config.yaml
n_experts: 128
d_expert: 64
activation: "swiglu"
qk_norm: false
init: "normal"
init_std_down: 0.00493
lr: 0.00638
lr_mult_qkv: 0.7
beta1: 0.95
beta2: 0.98
decay_shape: "sqrt"
batch_tokens: [65536, 131072, 196608]
steps: 4771
dataset: "wikipedia_en"
Below are experts of layer 4 (counted from 0) of a mixture-of-experts language model. Rows are named router (the router's row for the expert), down (a neuron's output weights, with its number) and show model dimensions 0-223. Each number is 500 + 50 x the weight over its row's rms, rounded and kept within 0 to 999. Numbers have three digits each.
After each expert's rows: "comes before" lists some tokens at least twice as common just after its tokens as in all text. This comes from a sample of Wikipedia text that the model never trained on. Tokens count by the router's weight.

# expert 110
router:410474479497467541578489476476579499473469468523511557515495510532499463551379485455588452561590469487499369535439589481572487441523449490517459535400507552466530532584600526447433541498544499523521592529461509565506479478525557475503450504415540540630442477435544415466576475464477481500517473602576471447625566479567491552495540491495489501525532457492586507503547564506467385490513566470502523437565521516439380419486442524532554518541366473557503555533600551505473514529529508512436565383473419513409494471481479465537485522484491466378483517534571480476421523458428416464519470536481527457593492456505437460499504500453562469473573483517481494521537454457454501507590
down0:500496500595482478469507369413476493580547522452581532483468533494475450479473474630503520546432477549527482398459468437536502454505527544424475436504563513508431543483396545489534552583513524540484521535539462560512319541428486502478458521546584493548559484485471520377533474544450569483536576489494599468466519454435439517525491493550591421566555445513554500544532453496459582403501538520571504424470430555457530535533563589491391536542542582497434527512527404617517534509501497517487429536524503463504514531584473545608527502503466583486534478492477390496612455523481432481517438555536530535500522536488429509429462465521487507518566470431564465520535516446556533497548
down1:459514598422553444531527441488491530489581435628527479474487479473373476495475555580506471444508458583617426590518462457496555560440446493576515646467468506574497504476514522514539541489492530533509540465490477563537502447535608524496521507558556431506571548527468542469477501519521464566469474474414536543475532558496510531463495563536503550534449497443434515462504517467422462499482576500479577543504534531395623514381518512517555568528465428458453484429434483478464557522494409435553482476451571344474472451524483461506448460556525552533465560502441424471557642519463480451439433557492403462552468450488445571556504515440512502533523473444468497476463537469491562417547
comes before: " |", "–", "'", " /", ";", "1"

# expert 104
router:519477500492600512520470483501532493493467482394491439504558405459493431508435575534545503459553558529416527555581493455496393476519451456550498473489499447414559498497444496524438527575436439528569510565435404485474413514502461465538419594438528490481453507566546445435600521516525558546555482498428458462614533492537516433469500586458541392549399531450519547486523518538524535512517474538472448486587451514541414474605542476463478452524466520505521493528510483491525480515549513445438505446586474533489336600376594462439451504527490411483499530504498481497539542487435580464403488530446565441527444434434497471477424406522516520432547470414470518516517561440499448500557
down0:531460457575480389567518501506514410521472466511518459463484494416486345474503595486468426541510541465524527462470513482543452512584579549537481466469582502542463528482441513486459500512435624461532484497395519503477455560620433433508594550453470583430469522429506436544475532563510499494490516556467530445503496418484584460483461533519594478499551493479460408476537499406571575502574541453512520476504488491502506548531530551477508424535484491542519497514465553548500593380584538435506451510586468464486442441547485385398497550466613542575482464513509545584485477442513589426502504465462456470482492498462476509480541495510471586381520533534465475573423603481501419484411
down1:502503517407472570364422545548524542487494555559487552475512460552482542469545569437441481558495563469534509496451465542468610561474416466454428540459539444488677469459506529461523490459400489465510484572529510590457480514600606544434517486428479507533454481534587608488526520463494541564493510440484605529539441554586522441439466502527512395496488518467533504445504502475409423513505490452533568524460507426567525438467494478547458523514522500506425467477474438461483568482408458548495474531477517603512495522542489477553535511526441469513448473437417542515518474501553483512560395520446466443522467393523536520562541554475555426538535540539642425549416530453436473484421
comes before: " |", "\n", ")", "|", ";", "–"

# expert 57
router:554494566503511579424481528590536541492521511439459540476602571587538516585553497411605540464552491503476395505449430479424543532508503510554518455409588499509533490464460569546524493460518575497455518536500407438503479544515531496505573485510545492573617400494432437528497507527447528457407540538460476511495420445465500510438489500573560501431456532553605444499453481555409493477454531507512438535531481505427489503576502484374501496487561426431393412503551427478455491445511529535471543562528599498472572490497449516586437408437435463505446481434472520469470528483571475440465405517454543461531505480460497596562415515486564514462497482519464565475605485464564486530599
down5:389510456552434507583541572570488464462505411474573455504530468510484489505604460510527465540427521566460542466471549524499460556554588482521547498512552456550499587478493528468575437486528521524430411537501497522535543457523622464510490471477510592526509559487422504518528502515427406503489499462529530507562558471475469449532489530424535476518406530466537519580497473533488519523431465519520418504506464548501506418500626564532528573556496487595487542566539524508465508621538607459452524560558463455557477517461491424474622486477479531504554358507593575471590468465492447426479538590442542481432489619565574562480412571469507510545507590531540502448426488570469488423475
down6:550512634567403472558436529534486501431521494507462489546402461491471479487418560460546451356542527483584461550506480470484467482605573545425511522485420511486509425498463573403446489510508543544562442557482439497434574480557530423473510483494531605517466498548407481547568581510438462452537487406496484480499379425533543557364515478489550582514583539507470486544478538524452442494590589551473517465539514518464486533508557552532471501497415571557487446493461469503516466518493456402455527465380521475442483506532483445490473463556429525444497588509474509532479411559471560495426489626454496472526569551475481554535441458470532440504532466486460454446539543403538488439495
comes before: " the", " a", " his", " her", " an", " their"

# expert 108
router:519570452515421542446575545451448511439506512526462379580447461507458587497539596536576483460539469515438529550418545527450468492474479536440528422480536516440576443491449561499549499482491542494503483547464601574538569502535534480469470546514530587527471511507444456506542542574514462463388587484514550524440467517536526565472505476519456536388552508435470540537513570482492396561500392507486511483563482561516482468499515465533512590565471413484560560537571576519611445506464489559546614526494532481562431499449554548498561581546533532431439482458513480523530416468490489540512453523497556443606540466655488466514469486468519504358453480468584520446557465455414464426472
down0:443508465612452525477489555495448464391428492591473585413464456390455490494493482484503454544461491585502422552422412530554499517495531510464526456480500451448519491612453515559496478447455461502537493541529482485565491564499423401549509613488438521448553448509462484534506573553531576511485472500469527530456520451449513476584541536490568438415562505410555484532480464564525479456574449448440488476583467481476506434504495496528524498521531422487546489484451528513550560472579471557401626468430480483573459443522443591528499472548396486517541475548467583573477502487469474523623548522510585560460423643504475466569418494367461505498491532462530548551431557444505501492539
down1:495536578623401501596546497537487579602595464532518509482406546431460544490398475447454467500513464484546568474479537507493448490424551555487382486426561471522573486399514539516506531528509556496595542584432491491447434606460534539495440494523470558565583556516546382421448584431457490475555508486533458514484550509508499557530526484460421419521437444479458575473585503486520504508544474481477528437530525459492488544528571511549460438541506540497485511545525440476484452550458484493513508519547419453438533494492488536536473587555482519520529514516430500445576522456471395604566598507492434510516534402450423473534491540397464607444551466549537522413496500564559514434564
comes before: "=", "The", "In", "\n\n", "-", " The"

# expert 49
router:526593537533469543613507539533460538492590544463465470520621502481405489523559536482541475462495437424552411436421538418451478536475529393548529448566528455512441538462429494494459455430435515520489515511560533482566454503479612461494466559461553516463544526554478550525479570539459500528498482484446461671563490403434539523483467483559529468483519541496597450540486582503478503485528520460604466482517523481524416473516455451319446495418506418486459493460535514541533507357515555512482493495485574486429526455558453499514462431488429464471431484536561619473574503537549432453483493454537468492446480432470537532500480582570581496497427517541475522516590436563524513509523
down1:471475486430553538504494500378485534445446561499486490467479491340475409596509562459490470516530561437562550458495458510522396474492545512512556482478461528439442495428477512534429474538521471534519477477467573524466516428505563514562482527486526537432525499463567507532451477551632490416409525568445515649444480544461538542518522437526568520405598571522573465555537499491580470565550545569471490471495449415452610567515506433522497519472527377496449567549464576470519503507488543433564508410507408586462449487407447575466538540571438496521530503494508391530390460453458482485534530559522526491435428452461511497544505471526554512536536473508474491516484501540549404425543
down2:525383482471496479514476458473485546576467600505604452556581501547530517487457475497496588459499455527480548479544499582514529459544569479541446459406527549476441465548619570550459453527560473512529488540535454499440499508514510535542562462496496509499580582552601554510497506500522504407565393457520417428485584501548503464455539515531498559502496545399447510410425460475494504430511547511580456610471464554624513561540476525442475479470451461542525451474459582523405518586500414448475552486562562598517483452584552459533527506467516517503545523569574441426458450443562458593531483461434552479382529484477623502496516436459506532526576521459472514571445499459445506520415
comes before: " the", " a", " his", " other", " their", " its"

# expert 76
router:504460490518540585494415507495530497479480477474468442464534426495534459484446529563540473465517528521442489557623487466520400492523465431526464497502492446380549500518466527529452486530425470550569516531416464531497411510491446452577428571407496561525496516562530463439577485500512557514567483445486499491636555470531534438461487607470565409528418516408482540488484504558516567510520397551494485478605455521568416470608527463466465449502436528536552484516496495484512474531551520438432527431576460548469360579432510421389432539475476416477528542506489498509598562477466583466459472539453577410545486471445458465503421470467409548423537470409486484533566502477517436538518
down0:472511540528544580560523451441504534574519542422485582509496451586473461444500554541507501495549579369490555615561506467475560571463548521518475527572459437550571512565463499585551408461496443453510510595478532439455587479561544513472498599552454563555503472500480540539462519498599471423506482514487411566580542496563504485505526486529486513554542460496489489507482550512489585472521491425538450423488515495496570488495386422596574481479564470510568503465394547478542578527505515484530558529523545600558458522544526417540446586468491551435414502493525454536590459462505495515606496515492556475521538482517431432546456468515547478524461409531385480543475413562519527606612
down1:405537522496439472505464503540430526498537442488454467524558434581455489562503598506485479511467528441428509480590495523550476399496427474591471556483500502506521370412500434544540462462501450484510508463509537527535438661537455583416448474533491541475477439430407553495573507529511543490507529419588453495495473527522420511479497466492460572529515500486493569447529462530459524578547465493510506466449565508542409474383443502483454574544448540515525547513518518399579474448457547451484486545507476506609513509466489430477544452548499510394515567445399441409471525527582453534382512571400479474465525446580588439393500534445580464475471488503582519539512448508430487455550
comes before: "|", "-", ";", "N", "W", "E"

# expert 72
router:462515486469609477548474463453486558556471525478562499481445582500454561496592434466492525549455426523528467517515458495426519560529470534475530573543508433439415498543496520499485533451431541579504479475511519493507508525481456453435594513487417516520455509494539503540433448502434576385541512448521501495503483549571438564384409455427512506496584474513412488430529467386486523489398497415479527574545588540519582542463394542540523531551445440520491559499560510566505522388464434551430549551433537418567494531539429515492584483544524563528501517514462452401444436498512567468447529511597411476484438505485449535606578533599503498511446525483432612526446414499506539469541
down0:561474515336493500457483481498507519525582506515483495492584550529507446473468554469579451542511508465585447515480435575515509484559610486627544420485441486444531517525491554488571528563534516448627561540447552496514476524555530530444511527490518551536494416526484580466574601459532450468539526536537476502458414601548553525513621486540487474469464375509553571453461474555459558490526511492529536548405496515414506477457552411450531454627402459564447540439496509409453502484481530557584450555518431463512446438410536526463558600504517423496530576554463442548488479462513620519517521500505515502520530571489492537538508459485516529466519489534601528439518419521567466561498
down1:475525605391478413524460444514485527501530433495543463501521517489623463395563452460574554474548432448396544497501446540508419500511546566523511419486584549506489496488476480504492451473546461493394515482479522489462482477503397638540472523564457536572505491418436602487551547478536461508546406486458470516482528430412525478452558497527428556450473483514512492559530435497467471492556530503492483330445430421565472577504440572480617424502508472457442442548578502437429447600507520441498460484525454484482547495570503532504564492541444459476489538471521542400530514432414512493498602474425497526560518456467478437447452541471516417542599488557543463488473551501525437523509
comes before: "=", " =", " also", " life", " career", " information"

# expert 117
router:517498505504448463486496503577456553505586427548444525484418488463479516592550535530479387533528527504505592491444610538479495432566474474492535591450499602521507458569513470458475508530546460593444437470555480554467471534465475486627498487530486495515525569446416496603552513448513500558432487551422547528437524553499495565572477418493573445575363466566558496559513423525423596493531600490595492486431485475482504546456562457499488546545498494483579541602548504440455499505524538449533446599519576560498470487491533482473498531445515513557600484507503553463444481508428535478471542524541407576466426435510549462479423548518551562526574441547533512547635564568532493456507
down1:524452577539477434464406462466539497546568506497518530481505606463484511554497580488528472473553558469503540450487518392431456430482602515522520451526532631488545574580462415501442511462459532476435430510487534488490392549545490468515479507433519573466521512499505502562435530497413424521559440529608520466536605522504518428482449575520532461389500559470554486521479585507509519431482501494560469545498482445513614566442551466548557429521450538504546517483488528598480529548448467555589538369457561499493520449452512484535435502538584431419442477563431499443465503549481553587474507583531437446513459520475435515558485510448557553587523483397445458578508536468553498394536
down2:472594515436511459489559490511517488537466459419526481580498462567560581558577489451608481449468517502450541477547491523574470571502461487544419589619571553543472510587504450465541546499485509481455639496461507502357433459474458598425459529497479511509496452485594529474507485605465462496555518543505436508433451523447550529498492497509481481445522525496424495388488568435532531481490528470457549517545508483526532518495408484472439473529534513513411469544560427537619445543389525478423518494479476435486477593489452504474422446528524460518532517454416457546484526536497602512591450488430531572457492506447472550475457544526403373492482450458574391523419446563555491456505
comes before: ".", ",", "'", " and", " of", " II"

# expert 2
router:393612464482440398490505446481523480515480479506507461490451428544538494530450551421528465526551577550548429516452581432542485561446528521392453588443549505554438519426530556477452537481445572556391462568459452565484457386524557513549468517536539478542394542446538534505514428454476492567547454490427442531518549469526508584486496510583424449560457475403516492521519534435512479523511436496567508490523516473517478469471481541556494461526486520527462487556498450418417507523530544547478523543572455470491542573576509462511577480618500567450470529461560515476534458477446522607435476545503560554572512489559574443448514611442442434497613417513510479486450506467412577434597
down3:509475461597509447483515466458571606489526434482633441490533570576506538527550562515532446488552602483553472545524575481513549416510423462428475459529524486495519379531469558475416534479533478530488506449489443560488467525489529472485504555525524451547453498521542542574542568535419458542503452483471536457481481429606540494557533463486544441499422562504448445524479505557485605470539534506547434535485457533513404463573480490474505485427686589604460458541449445480492476553559524580422489517473407579522444493504451438521454526558475420440554482476491582545451559454445487502502536472475536474535533512555561472446533456450533484440416517488423501426472459446453593382569
down4:478482469423560485473504488508536471560422482485492422465383541490508549507327491567432551524452430523541488460484416473520516497503493494469508418521522481533490558537458502484551477473527511456511448498532645540488541481489451463549590484565542585520559522609486499408467508518601489483508509500581488474511512431537469537493431595512609473510584545510425500552510521513443488525574530439555479544411508486467462562358529478571539566463494476371532541471431537436534505564521501423542505438556455541537450620510476575483506553473520572549507500518456542540529436518607526527549402533517490426436415478491424505573467487545458494503541576501512413538565420536425550547506
comes before: ".", ",", "0", "–", "th", " years"

# expert 5
router:515595506493554474491424519576555566472525515417518525526527466542420507452553548417630568479566484512551498450388442474575526537403515454500578506477581452479448522441491544488497476490511432490415426569527469500497467484535545450402585536447587478562497394478485480555517507537491527511376487484485504597463452507538479499440547501541453487383449520501587495497427490492461491528429484599568511585523517465524504554528480492290477533495552381486399457552478412448447483453475545470433447495475594388461561455497447460571496471513483445508477468463538530540578475494564457553486457475500519533540526509504554514517436579555563457497466517551534534498478456474534531486522
down1:502493494497530489511472493506551510455443473451561378412516413558455513501441585559552539493499509554506508424528496465425528514554478580553483543481395498483496464435553565534513489490569549463464508548510465510483532529478518551516511391514520525530471497546473589553533513641491501558492476579381470532428482587495521513365510459482550532527457450512448522564516447504517554500514540579482442515498469572465613414547452551530516480475471534572541391571571647498402448548513520502437505522470447581468436525457558350515580497524475445498455447432456478523489534448551474561505494615602505473459544518542522537526454413417616507519525489539485508504484494471475441582452
down2:551506451557476421495472484573553516471412525518485528610526579574451495464574462472497463461443442462539566576485481481529403534537552453536472589575422523525425482504537583524526554562622471380451590507464549490545545474461540543515420519455499472526462504483534559480486410480517510440481472477486447503563566504508481457491531519423499508476556584494382552527510513513581519597408476572485498471488408516459556541515481533452530557535499513498546481542518513416571447453419524456458479506441484497516447530529435479465554525509538441595564535506632414498503520440564555539482475514552470449510496536530547496514406476470413505389543512438495456497513537312511455513385
comes before: " the", " a", " his", " its", " their", " an"

# expert 8
router:563536517470529429420516508479489563508484571529480529465439540461459460502542466501469482536430442534411467441457453508413557558515415519441485541555490521501439553488499560456470559542489475528557484404494451536490518510456507527525558555514438484452472523510450474445486493576477519459499582497565478470493482488551452535390412453435508446436495553532454551468534371379403452476426555459506499570516523579490497590426478467521559588489503504532522519430539550558486457502438407499483599592412437456566514548519477543480538565524429613457502430487434422426496512542503489495473507544578384553523426412494490502458551513609518513395454510509497572592448374530542565461502
down0:543506477630581478588517459465481560585409568482432506463426483470514452515556550557517503607520549565546538509425480560483586596495434494489496451476497458491547519480536494444459592419500481457431514479470499485599571498478535406551456494504517491479546555502587462457500458571465451527555496417476499418480493451533482526583518516406435505535413464489456481538527436504513514477454485485525458472511450562506438555557500419584473512422483437547607456481530539527461485450487474443464460429604435479612563496517455523400479496587484480375570484494480438534484390466568537475507451559496462472498496547516683425474465475499462549500453461497479504535452446563438485575508
down1:588541471427437457479550520583460480572422570489452511578647461509515529454509425494488480443496474540525561553490502447431438517495512512551526459429517463510453499503597558419523529409582597465495489379501483535539558416444509517463526483555473479502400530496540514496483495497451431466501448425515536487521506484496479513535535523502457495546548422507416502542479532549564448508577564516428482424548554433508577525462541475423586593502392445588434552511439511436533511442640519586483490477478572508617507517478603507526555456548569471624515524478536527517546526558526495476510445520500543462542544465572514477535485510589424573432534474558530491408589470455467478474453
comes before: "=", " =", "\n", " career", " and", " also"

# expert 62
router:505405524455407499555527420521516529577491561537427486472430376556564420518458468554580515506508434467512453439558442602481442453589391421517497449416469520589537438559464551477442477467462610479532484496496494521586518415401470473498488562455466488523499454521383487516580496483448504558544505512629490516585516557511533497533489500574541525543482466556483430434520448518561448527555494484447479506497552537452401469611580469431508432500426425484571511417512490503579431521547604511504445561564469494454486508522521515446416551520508468572459550429490429484482507525436518488435522475426467484475574478571490499465470471441492528516419428454488460535537527468423493583516
down1:521463552483529473562546526504546552548486445523466547431514511524484537525561500503594571558553552640539433476607482488470532461515428498483486511369530533454483537477500515551489477478529560404535484475415519447470495577452600459529471389498502451398433568603491586454506489445570512502533520485563554532521456497425612453410521401493504537514514479455465565418559548591472502527521476450494444604547468593427515484513508566495474490524539420504531451502562483470586510490468461493503490497432434564497464451527560599579451463441460430538548509465466479534396501488531582550539480559439454382478462430510429486502534496485454482520461412484541457437558533477624490545479
down2:511636548549559530471512502510475565496571464511537449479445493464546511519584450509439454508430518495477473554441516506461505438498556449453458410454422465553511511479513452487406601477440522578527567527553450474478431463607404490441440473505575505511510584532475559504549562522442478492414563615492571533518467501465679511453481531516428443439586528466483480518504491513476466406542416489504502487541450439521535442527450530440531383412556467442440510437483514517554500567628558536617469516489499536482341450509521507474510559517521427496519501533455608531520506557550556433501526426475530469562508593494457512494520511606500498529456524467543474508498469472455513433517
comes before: " |", ",", "son", " (", "e", "'"

# expert 88
router:470442495519555578523472469531562528452437445383481458498505435485529437483452559599567477488554542554470486563601523444495417476503468453495459500495435478385561497492472455542481505521472483503598542551453468486444444527479408439596425555465530487489459524522445458425578551469547552512548460456476452477626528415489542424470528566389480432490441443451434480472538548543555550566533453548450443513590458503504416562633535493427495478495447563520529519571478463527457510484531510461425493403559475516528405584407543438455449544470496412476492520523529432508564575487489583440465461502454581448550493510442455508490412463514463526462550475408459484544566544463516487542561
down1:584484458395474475517466454490458492389506641447493478568471519515467528425472534508389418546520559519546447482553459526495454499548459428423474543430470450528452574462507498469478502492482437504539464474461519515472531510477476546544465477488488418501430511486584506539519476503539447472526496417430569497604520488484426447441445435455498528474345500483472494442487475444576510435577526492547468512517458568550479447423493506519565474412542524635544420424530583508459492495478448464467643502481432409473433458559552526420538445480563442430481556564468453505431444518467505510563539394467445468493505501440425464510466441457505568484488505482456495558372438523555447557432
down2:410577438529533559496497465509540473440501442385576466572442544521471436583479630487477461526445485535462518461598538522492523491595546417435497474543536466532505466506619491483516505578460435529511461467563468531451536424490516443504460434376529480536451501525499521472498488429515580451476608509507446539510542533478523525486577486413555479447486421417522408426490498533474577541429581540538452495495591444456558512594437468543505548528562444529448432431512480482564607513490491496459516516525454454430471458493545476559511517439502512432537483423430616585450441469453551505516485483451573505606537551426588580542536567439503440539463456526424508463484498509493588497480
comes before: " |", "|", "%", "0", "°", "7"

# expert 45
router:490536561485493471482497515538519455414518450507462550556473524500490496557523477378478534465519460485488577597469466497620524565441453474429461529566439515489453511473587468480532426598580454428377530547480523545546494470383493467516507498464538487423571467429531575597509556429515424462471473484446474556507462516445450467501512593475462419456548601512466603585510485524534471487487473530555430500552497453580507513450508432462476443561455544533467498512433584525537507544422475471424587536502486404514438489470440518479523525506532522580392471452509478556470511436467519584520477512414532547437484522577482480504421494598397481404424466501547493621432501535508451507395
down2:446481473578458502524357570545516482570443556474429489513448472576484486537380436428439536405474564524462413470455508490562419421502496490515567508587521484547540461509518451482501484537454465559595397464487475489489492505524530486442575516487412570495503522484440392534496524548539468434443527517402481494553539549523503400502436481545504477527544439604477604530474489481521569437564474427438483479444470468472460450462501495491466590410534484468397493511511486485533384457547477497580459549448497437495522448512525561545492404510497501434487522489444539567535471593574517503484504479523593407427516462480516490520479572484534397610495617526464511429436531488531538541592
down3:538540557458600676518471425446516511504441540511499472636508553531518483440514431494529551465479594499513617619562472539492463514488398465523467585493508494495465408406466583464367526582510523486507495529398570491434469489401517485486491581538575456432441426430450556595528405577483498547518509490474596501472466454457510516503448389490571420519473561514380492561451428552501413503445487480532463528450573534496535559521521542534551482494468520508461454537535544524503467512478439495523515514488590487499517426475574504455477517424517518489499475557533493565481509517462436480547499553519504391474570470458453484578518485459505560460512507484480529491396467529518431446548
comes before: " to", " of", ",", " for", ".", "s"

# expert 23
router:495475488516534575491446459520564501462443441477482464469541418476516422491441545554536437529559570550422480570578471439509401472533442485555459529508505459405547468467475506513460539521463489536589531527458431495471444529484493470573446565414562515484446520561494485476561485495540561528540484450449446440624575450526514412500527547428503450507407453432439518475510529526535530519545448543465484467605464521531403547626516478472493463483446500546519492541483540526478516492584523469441546446599444533495337565420486431427435535479508411519482556530503492482575566457460628447414452521463589414509433452468471461447387435493477513469546420403473495541538527447490460503519
down2:608534483466554479487527487442502541514601528494511441578576486367548388471467467478473531511544496474494479514410450463509608590474492449567568494481479586493462499558590528519563512515541438569449480540551451443514541425492409419541595592513456527500458531542529465554464443540508425497431513457502467624550516535427516503483561474546587444527531506480468500453513640459492471564559450507534508413477537417484466521536540403453500475521498508547481532508463487442537484461463499420539471513476514551361557445486446573473470483505530462485524506453421558594502511468532495529520464452499447432514593480409418587436505419473536543477460378446446517474464446556515513417476
down3:491503451483500431465516467515404482454561489515569505479565500489474468474526520455503528487557437456507520417510467528555478483442573503526431488556564447578480519503517531455407377512421425489455444413535430521500460576557504525546588489545450490536568441513492485572428449532520454470490547540453558484466507515549501569426509510513489578504581487533477540577513508486481477518559548421499526510575478493487434454578523459548342489502560476510550477553535462518432403510460524512427553546527583539574617468544592496382407474544465544506464457527464512487457487488507447408498612503454455509572466573455417381495453544511457561448512518416575501453429498645497421524560
comes before: " |", ".", "–", ",", "°", ":"

# expert 32
router:606585532486593601580548432546485567519532498447448450449464501492530527492495564516494511373391527521441515524544444527432524536508514551493470453440590524465550530485459574567528558520400561520457568576413408406471418521457487468499473479518500450524650541499540568459545508561473560392490581495441537451534534489472487570532564493478498497496438429516446586513528532412438536568594541490444544529571576562496519458454528495409497437489537575493528532476485546508487483496520475469522543529460551537487438565456431579448528464434566406525464529530535452441453520455521530458531447497469446458442525576531436478468460414520517550478600451521507583570547559473489454549536
down0:494425457564584481484482583502509499383514541507478483474503483335470543462477490563415522648565506473460542440467471469537490487543460514458568443486519468446444487557494547476545431502501447433518445525472450566550466552526571526501437456449589492537488534498554393503469618512533471554588456471463469514422426538419534531433489494478583475498422577436602559481395397540563497443385481511476478508496436457518496476550550577630498503560462526438557544416545527510415544525520397504494408493484492461438560531482551480520460507550471550506531527441477464463500478514507544580520468509560422502521520588530523528525485582580571501470564541484517463543442446547528557513495
down1:571453466535509613424427511485484471462473501553519526484520516458504613476470415515441539525482389567487495461520513516508557582560532538486594536549532526506592543499571478508483460436514490565450557505551459479581402443469600576528537464444372483437502432551508507532567510523459516604535537433539600501485550548536460532426525488486512468507449596439513570555525474498532504583493529594532498519540560412513507575448406508477466499468574580506448563508605625418510535467536509530497398522495445506495557465479570493559476427536553516578544526450585530418459502524439472518463566430524578578591536581540456431502507471462456431531472451509518496514480509474539495585526
comes before: " by", "  ", " of", "|", " Succeeded", " Party"

# expert 70
router:540419529486556514556433511524518551470518451456575424485521412439543444449435571558582443500623520552427462555578457499555416509575484420510451517482487421388545549477491508586412485556457492496572543512431450509470444522489476490527445524437478496507504502473556405505604526448528519512494439501440505509576566501487530449441514564434562479534422496448465545436455549526518545499469507588458506489588548528575439517609519550461485448544420525532521478535467440474515521487564494517553485407491357517500389569475478459393416489485550438468547563497520443527496550470471621529453440537476585446457485498476447455464427434503477510393546477491490565554561509499553448535530
down1:441487473458549507494514639597499501486465503353536472487540569486470539449515428409540631522585579474534502484489469520457553577495494492540501542472511412487430491510501488553474519554500523463496562465481475498532540415585554488546541566536570459484537599469367458556542456496517411537515505482498550512542492557539402467544448468417526520526553496439428446484419579489570519476490490430567546519521479458460476536513489527407436541541418466633458503513534571527471470417521537541516469546518509417426547529450462516526536502513506509507519571530396579457468477515502592550577565417506505512506556481513513497478491445451446609339474404563463499471460539438517468477452
down2:470475517541482493565507501437468519542503465511546451552538427450447486479633521385511475578479524491520521482503443464583453539513553450514652463469530498464515471479512462528444488436435404504599454538517515549499519527493512411482416512561473571538503495519540476531474494475517456519437458413473581477500459564488495524488548526591422467489475471549524489463512467548510439544419515489503531441479449502534597543375544563537585472497470491401387458554491497433442561498508374438612547528611555460539484479481510489609468436524459476440499573500629492411467532435535521528576608521493545490513497491459480463462492467469520403454507559384528549540440534430467460408513
comes before: " |", "|", ".", "0", "1", ";"

# expert 105
router:497467460506498591502524468507492439526495489506462479497448439486574482551418570576519467507503538519389529555517541507456464517545446435559455518502449515531591524488452497576571501514474508525552520578492435598542506431417454535579443497485502491520479465481441453456496512423501550560550600571433526534592502453569437555582523549494458373551385487503528490548508568567502615562557449532566454502513530505503434501542512534479516459472477489458557469550443482527495514461537592469461600522512548527467471552501503510410429518506498443502504630555567424435574545475446566484513486474431584461500462535470468415444425432559453524471525412377490552538622483460590469569581
down1:507441600450508581442584435437424450514570449459505418556474532507531584499472516528569446583511572431457508503374516456506521584463450468550481536588496503569495560488512478566509480392420433532510526504515504555472539414489511577487533525484523536482478545473404543486482497371600494433477466606510434436465520462467550532487419529565447578553521577447472546464566533494579545568519481413522506582443600457481498527493499543412467470487599421448455505494420486496573522454442526447544505538537489464468572510516561561484409458557519555472530575559500480555513498456524566486568486470488435568542498558432549581519463537466481382523501419479528455547501520439519471449535
down2:525539628431487465539421455588524570547521397452583492449555585469462600486452516468493494498493519537587436516422439468413522437524503430468551548510500549566501434512510498559538470432453491541448554470523631542501483478468531511518470520571424488550542501522473493515528470478402424459489426445493569492466551472513565513479507533552507544467474475435628485493449586491447483462480542644470462545559522498530506619559471551476523465514564479536503512533446470494503550491527535581549481531503582520461533597528465487483411605561443519517508443487445530561465463600471544514373551582465451517339500511498425541548516481464542540494459481573512550484605447463479510537494
comes before: " States", " |", " Kingdom", ",", ".", " of"

# expert 67
router:537490460504558595479461487543530484465494472440493466455520422437521429459446583534563458466527491525406515595559487480514393475559440483512468483498483492370590481515454535586414511514440442566577513524399446508475417513490484462569462572454531567486445503545519487394577474495529567510523449525467476502593538465503506455478502584472544402506442465427448488488525517513500529526517419553516478445587402539549440457596535474481496482497447538543525482525526495517529506511543527479499518440536444539535359539382540427465457524472520410514536516529533495539600539507488631465458455536465566436514431458466433502446381437495420551446551471361479493555554507446488492548544
down0:439541509501523442434528489424563449396438533450548471517452423523529461545487572480563500452514466551509527481602462465597466358546571537498455516508556547512514534572470537425439501496539413513524446486499487524512477502494490518365596486521438560555504491491443372489475561576480519521572479444570464482517546464528456441486469475568535468457450618504436442535519453456494435463552451485443540387435556564506474513504556538519546467588422439550476456454476482506571508501521481436502571473488468596488398541477470464397458571529484490400546463477420548471464450444544553497544496438462518395501418495513556491436471520449456509418496641472492517538495423488499494409503
down1:523477464596365528500522465355530513550569491549488525489567556507479458512489459480453526465469664566465504473499550539482502460625472532609466463474568590495556581467538434466492525510585633489521517568577517571494430547470398546463427494495547440541504481521462504549537411523485475445453432478473580367529530496402449452556458494606480433546443590468400529489458407502455476491579537588556430484553541419506524495459481540565422516502439538517446516509529480544500527510532483475465431519501465526554489524540421445420421494532494477429500540459425523539517516516485487549442483480469503518535527472484543380462497524491541452509502483455455435473450540501535452447533
comes before: "|", "-", "=", " -", "  ", "The"